Weights of a small mixture-of-experts language model, trained from scratch on English Wikipedia.
Experts: 80 experts in each of 9 layers, 288 GELU neurons an expert, 4 picks a token, a softmax router, 40 empty slots to pick.
Below are experts of layer 7 (counted from 0) of a mixture-of-experts language model. Rows are named router (the router's row for the expert), down (a neuron's output weights, with its number) and show model dimensions 256-511. Each number is 200 + 40 x the weight over its row's rms, rounded and kept within 0 to 999.
After each expert's rows: a language model's description of what the expert responds to. This comes from a sample of Wikipedia text that the model never trained on.

# expert 12
router,113,190,194,195,213,176,128,206,178,222,152,194,244,258,148,206,270,191,116,161,174,187,177,168,181,166,273,166,216,165,244,185,237,200,164,218,108,171,177,158,234,209,269,177,235,166,211,214,205,229,216,235,238,181,181,196,208,240,171,185,179,164,109,131,202,182,158,245,223,175,191,237,183,198,215,224,218,189,213,177,215,217,214,286,158,174,188,302,200,215,222,189,200,247,154,193,261,131,210,201,145,210,213,197,166,168,142,208,226,219,115,172,118,233,166,166,255,264,272,140,211,205,202,223,282,269,221,201,276,199,162,176,230,148,165,253,246,259,132,283,193,157,166,235,294,258,230,201,209,147,217,163,208,254,191,173,179,184,174,206,188,247,175,200,263,166,199,225,143,206,236,194,246,242,265,146,230,236,227,207,152,271,155,229,229,167,151,190,177,179,172,232,174,159,192,162,225,238,131,296,178,246,262,190,173,167,263,162,184,302,200,189,182,215,247,205,192,183,189,217,252,220,246,152,255,223,166,195,221,243,210,149,189,240,136,238,244,189,210,155,208,207,176,229,172,251,183,206,206,210,164,222,161,248,250,178
down1,160,124,202,211,162,187,198,213,153,207,241,128,172,235,200,145,169,214,231,216,217,251,209,265,172,216,178,270,154,171,219,249,132,212,200,228,187,200,159,201,248,260,131,227,168,199,145,174,226,158,180,167,203,176,312,283,135,246,155,190,232,323,235,232,250,261,299,172,238,234,206,210,154,212,198,146,132,171,246,173,234,171,115,170,251,159,200,187,213,167,149,214,181,138,180,186,144,208,180,206,257,191,132,165,213,202,214,240,170,207,225,143,257,186,192,193,118,196,189,205,246,213,239,195,205,138,224,114,220,164,157,174,97,234,93,207,186,189,210,188,194,146,224,243,199,188,186,240,218,197,218,167,133,215,169,225,125,192,178,221,215,245,181,174,163,218,217,167,152,202,162,244,171,156,213,159,160,234,191,190,230,180,115,97,196,218,215,209,280,182,186,188,194,195,165,225,156,164,187,176,225,215,172,168,240,161,228,180,175,271,187,222,223,182,119,205,221,184,156,206,153,178,151,174,201,198,254,191,229,122,220,202,174,189,163,219,138,133,231,215,191,221,170,151,151,195,197,205,143,219,225,180,218,135,183,160
Table pipe after numbers. Pipe separators following numbers in league standings and election tables (63 | −19, GF | GA), plus digits in coordinates and durations.

# expert 22
router,189,211,186,208,135,164,165,186,186,226,158,153,234,267,159,233,276,165,128,166,217,195,196,179,181,208,213,265,201,137,270,213,211,228,176,245,172,214,186,145,241,149,249,219,199,206,194,201,224,262,143,237,207,163,254,208,264,249,156,244,220,198,183,199,198,186,160,195,188,219,222,226,231,203,101,215,235,234,224,186,166,257,219,279,172,161,227,253,176,242,254,161,171,246,175,289,233,88,171,159,140,170,251,193,140,174,209,228,211,218,216,130,187,207,183,170,214,204,215,194,272,229,212,208,243,232,175,162,192,167,179,194,257,161,193,205,262,188,180,193,203,222,222,223,262,193,185,225,191,239,126,210,230,233,206,129,223,178,130,187,172,188,209,246,202,161,200,255,141,196,186,231,185,260,242,162,253,201,246,237,89,212,200,195,202,207,174,193,155,236,214,225,200,200,241,165,214,244,203,224,223,214,212,201,183,234,233,159,121,239,203,243,157,208,225,197,256,141,116,190,222,172,199,90,177,204,184,199,253,230,168,221,204,198,181,236,263,115,116,167,227,192,215,309,177,243,139,199,162,241,236,170,218,260,219,164
down0,178,163,235,174,220,170,218,183,185,151,238,275,243,165,134,210,213,191,314,162,201,141,223,271,146,125,216,182,183,246,253,225,184,271,267,231,278,158,223,194,174,168,228,273,265,154,234,151,125,163,154,208,174,150,187,220,196,223,197,195,171,210,198,229,220,231,155,221,122,195,189,231,187,187,221,141,156,218,169,173,301,246,156,222,191,237,202,189,190,176,226,190,223,207,222,157,192,189,235,184,182,166,167,205,174,187,169,161,250,180,223,168,130,195,169,199,178,146,180,120,260,191,176,183,183,209,221,268,222,196,212,160,105,240,229,175,179,210,242,147,214,200,237,297,235,282,207,288,143,198,270,179,162,216,178,235,204,239,208,161,192,193,211,169,200,201,139,203,151,236,179,208,162,195,263,132,147,190,211,247,178,218,298,220,232,194,190,228,227,156,258,207,174,146,226,190,215,159,235,233,114,172,162,217,77,203,207,251,158,256,238,238,221,199,270,186,195,216,206,184,232,234,209,122,154,171,166,166,133,240,279,240,262,215,151,185,198,186,204,199,174,215,205,248,254,223,186,204,169,233,93,223,140,173,212,149
Prefix syllables. Short word-start pieces like pi, po, tri, pro, hydro, auto inside compounds (autopilot, gunpowder, proteins), plus hyphens and digits in motorsport and engine specs.

# expert 50
router,171,210,182,222,187,161,187,218,165,215,191,163,201,233,200,263,155,176,177,200,183,167,145,234,205,215,290,184,194,153,189,181,243,210,245,260,142,185,207,188,223,194,196,190,226,196,159,193,223,270,142,250,245,205,181,235,179,194,173,160,223,240,183,155,165,209,152,225,191,241,240,210,228,226,166,246,211,200,223,111,153,196,175,268,178,188,199,301,161,234,198,136,181,224,149,251,173,174,188,205,168,210,237,182,125,198,151,193,220,181,175,158,155,248,126,229,224,237,232,176,250,115,202,225,195,252,187,177,201,249,179,198,208,168,152,167,211,213,158,276,250,196,203,251,222,236,213,214,154,196,145,179,198,186,228,134,260,208,194,212,168,248,171,230,237,178,177,205,168,134,231,256,231,242,203,163,267,257,209,266,148,203,155,240,245,212,205,145,177,223,199,160,198,172,278,190,236,203,146,244,213,272,202,131,186,203,205,131,143,193,163,253,194,214,189,139,202,219,189,188,211,202,311,93,219,219,199,165,253,214,199,140,200,218,141,231,317,182,194,103,233,216,209,248,167,205,136,247,194,223,186,193,178,220,225,210
down0,165,162,127,231,227,205,219,220,245,246,174,204,227,181,241,128,171,234,249,273,246,256,215,274,206,271,156,192,195,246,199,173,217,234,214,120,258,210,143,161,171,222,206,173,214,257,243,240,246,211,168,253,162,246,189,128,214,166,191,245,239,207,214,262,197,214,272,204,161,191,192,146,248,242,235,210,197,163,163,201,177,125,176,252,180,148,218,284,207,175,150,245,221,276,234,152,146,198,207,211,174,283,235,166,223,154,216,220,230,210,213,188,175,171,139,240,211,250,212,284,234,183,202,158,226,180,174,122,145,151,187,238,255,214,124,165,131,285,163,237,131,118,288,219,206,115,200,222,194,194,240,213,177,195,153,142,220,215,197,199,261,148,214,99,227,190,222,156,232,246,182,180,186,183,171,219,132,196,189,197,259,223,236,254,124,165,208,279,223,165,193,226,263,219,227,216,207,159,232,198,156,150,204,196,157,252,168,215,277,233,163,194,210,161,267,264,177,159,202,200,173,196,228,183,228,255,151,200,176,197,211,220,177,295,174,243,234,224,174,202,184,126,189,198,184,227,172,214,158,227,140,197,163,261,145,177
Passive and copula verbs. Forms of be and similar verbs like was, were, been, being, got, remained, and the participle right after them, such as be-headed.

# expert 6
router,164,211,213,204,188,191,156,203,193,196,203,192,258,287,182,209,283,201,213,136,238,180,151,178,223,211,211,259,269,190,237,198,166,197,151,246,148,199,186,182,218,193,221,158,190,162,166,220,247,230,142,227,232,183,220,204,250,272,155,178,207,203,145,195,149,132,195,229,221,259,210,153,205,208,151,243,171,197,235,101,219,154,226,232,132,92,224,244,219,271,228,138,254,246,203,209,201,137,166,160,104,215,280,169,164,194,199,240,245,205,166,182,153,296,182,204,237,237,202,137,253,163,201,245,221,245,190,207,156,256,219,188,199,281,194,194,169,239,167,228,187,138,209,187,243,175,204,251,182,187,173,168,173,275,194,203,269,175,203,202,151,253,159,285,230,193,129,224,123,173,225,169,202,272,254,171,221,245,210,213,155,203,189,159,216,237,147,201,200,197,201,198,167,144,192,176,241,235,218,238,169,226,239,210,200,229,218,157,155,217,132,199,199,255,274,144,249,191,165,131,192,267,171,174,188,178,171,189,241,203,145,139,166,204,95,251,243,168,116,109,195,203,197,213,187,284,162,219,208,217,171,198,189,263,260,192
down1,225,203,171,147,208,161,219,232,219,132,174,193,237,111,196,110,200,179,203,201,187,175,216,211,189,184,178,182,248,271,275,117,204,267,220,214,196,253,195,138,200,236,176,154,216,189,150,182,188,282,247,192,247,171,209,203,278,113,235,188,207,195,187,226,228,197,114,199,230,204,265,233,137,204,234,158,196,165,301,235,141,210,158,163,219,197,198,142,110,188,193,158,187,185,164,195,289,163,189,205,129,122,177,175,185,161,198,198,238,237,189,217,220,176,201,179,130,222,150,246,136,170,149,235,156,239,189,183,199,223,269,228,135,194,190,152,175,173,269,271,211,271,248,260,177,158,153,171,181,240,223,214,160,125,261,200,219,195,211,199,291,234,252,228,127,231,193,233,182,206,166,185,182,252,219,261,229,199,156,128,296,119,257,178,187,266,211,159,243,198,253,177,183,213,178,235,214,239,221,205,212,211,187,152,225,201,157,172,214,217,217,211,214,230,216,162,214,240,105,206,201,224,255,202,207,166,171,223,205,160,220,221,267,194,242,218,131,201,236,254,197,183,207,228,135,191,218,186,249,175,239,164,199,111,100,174
Adverb -ly suffix. The -ly or -ally ending of adverbs (Directly, Operationally, probably, approximately), plus digits and cells in sports statistics tables.

# expert 17
router,186,235,109,205,122,127,102,233,195,254,185,150,217,263,164,224,228,233,157,110,140,141,152,162,186,194,239,220,223,198,287,148,235,219,231,259,166,170,196,185,204,146,287,199,216,163,204,270,245,224,164,259,244,190,245,191,204,241,183,219,187,212,228,195,149,191,132,244,204,219,223,245,202,215,186,215,199,236,221,152,193,244,178,218,126,163,160,292,139,216,230,152,203,183,178,229,221,155,215,162,179,189,299,200,184,198,122,202,179,206,183,179,166,158,146,208,203,257,197,174,247,182,195,282,255,210,245,191,212,227,188,188,252,159,171,188,169,273,159,215,249,202,121,230,291,239,234,178,138,172,137,181,230,235,208,117,267,196,189,211,146,213,191,267,180,212,136,169,154,152,258,239,232,220,177,185,205,195,177,219,169,212,151,277,281,146,162,138,117,221,209,210,221,178,261,202,203,186,194,273,147,189,217,211,195,243,218,118,159,246,192,223,212,236,184,227,214,152,205,176,200,237,218,164,197,222,170,205,266,194,193,152,153,226,207,193,268,133,222,191,234,251,228,217,168,276,149,240,198,250,162,175,179,191,209,231
down0,259,263,218,263,207,219,238,165,211,200,160,333,132,212,235,146,246,160,250,115,112,204,197,220,199,154,151,193,216,160,197,173,214,216,232,276,258,174,195,280,143,203,228,281,219,220,233,250,161,198,214,140,179,141,197,248,243,220,241,225,198,178,228,208,211,238,169,193,217,156,171,187,230,223,185,234,218,242,107,228,256,166,172,173,200,142,195,236,176,224,227,166,202,201,296,172,227,138,186,194,223,194,255,243,221,195,170,204,275,213,237,140,153,174,263,121,266,236,169,176,232,190,165,198,196,151,210,165,227,212,182,227,189,305,213,218,199,132,88,141,200,198,229,241,232,231,223,251,152,237,263,187,228,201,211,178,232,160,149,192,205,230,234,160,238,249,225,106,187,164,167,204,162,224,165,224,260,212,192,226,215,200,193,131,280,177,156,112,219,210,192,213,150,199,164,248,246,254,221,139,195,147,183,149,252,206,213,273,245,155,208,159,196,176,171,172,184,168,153,146,136,162,201,196,201,201,237,219,146,208,220,178,255,211,165,220,172,154,187,220,130,255,159,218,246,202,236,192,177,171,199,194,233,206,153,283
Copula verbs and table numbers. Copular and linking verbs such as is, was, became, considered, been, often after it or which; also dashes and minus signs in sports score tables.

# expert 46
router,148,213,149,225,145,145,176,188,172,209,193,128,225,227,176,202,259,228,137,154,208,250,178,157,137,160,193,256,275,168,253,147,238,205,168,264,138,182,164,216,233,175,190,158,230,130,181,213,271,218,162,254,277,166,220,261,243,249,186,211,169,185,215,134,204,161,179,248,198,200,223,253,250,232,139,225,208,236,211,186,199,254,125,224,151,205,236,245,204,209,239,142,215,237,165,265,218,168,159,190,166,179,294,185,179,174,193,220,226,233,227,156,175,161,180,183,252,224,250,195,252,168,202,218,225,222,205,200,200,240,208,142,222,181,176,239,238,197,173,240,206,150,133,203,223,217,227,258,201,107,174,176,224,225,208,145,228,157,174,192,174,193,184,238,210,196,117,283,164,163,234,193,226,269,215,197,215,267,192,251,163,259,119,263,268,268,145,191,184,170,160,165,180,143,229,210,206,219,153,232,163,243,219,150,198,294,223,172,181,271,129,278,198,297,253,180,241,135,184,159,243,229,237,131,249,201,189,168,255,186,91,197,126,242,220,202,224,198,203,126,221,237,163,301,166,264,141,231,182,227,171,185,174,245,176,148
down0,188,229,225,221,257,176,156,230,196,224,232,231,204,206,180,167,287,218,233,176,203,213,187,245,223,150,136,206,218,246,234,188,166,314,133,206,118,136,268,216,121,180,176,194,235,191,208,170,180,239,196,178,232,226,243,205,221,134,209,202,210,252,158,217,171,185,202,157,145,157,250,161,241,166,216,111,231,237,175,244,158,181,159,190,188,198,198,246,134,214,218,236,152,251,209,221,182,115,221,201,276,190,189,175,221,222,202,201,197,167,244,210,177,305,210,177,204,213,174,171,175,228,198,204,269,235,204,207,221,237,187,185,183,234,210,220,226,158,241,177,166,173,183,261,137,263,246,168,200,161,193,227,199,189,89,215,235,201,167,241,251,225,165,236,186,189,214,185,189,217,224,185,134,149,192,206,188,265,222,146,230,218,260,291,216,251,144,240,231,190,174,190,190,149,210,208,131,186,221,203,191,203,258,173,249,176,244,212,164,162,175,137,230,245,220,284,257,105,290,176,168,241,112,223,134,210,194,172,189,217,174,186,214,231,231,205,197,311,229,206,178,171,204,160,190,235,296,224,184,251,163,231,147,233,225,196
Business and topical nouns. Articles, conjunctions and nouns in company, research or organization text, such as top, global, international, space, based, expert.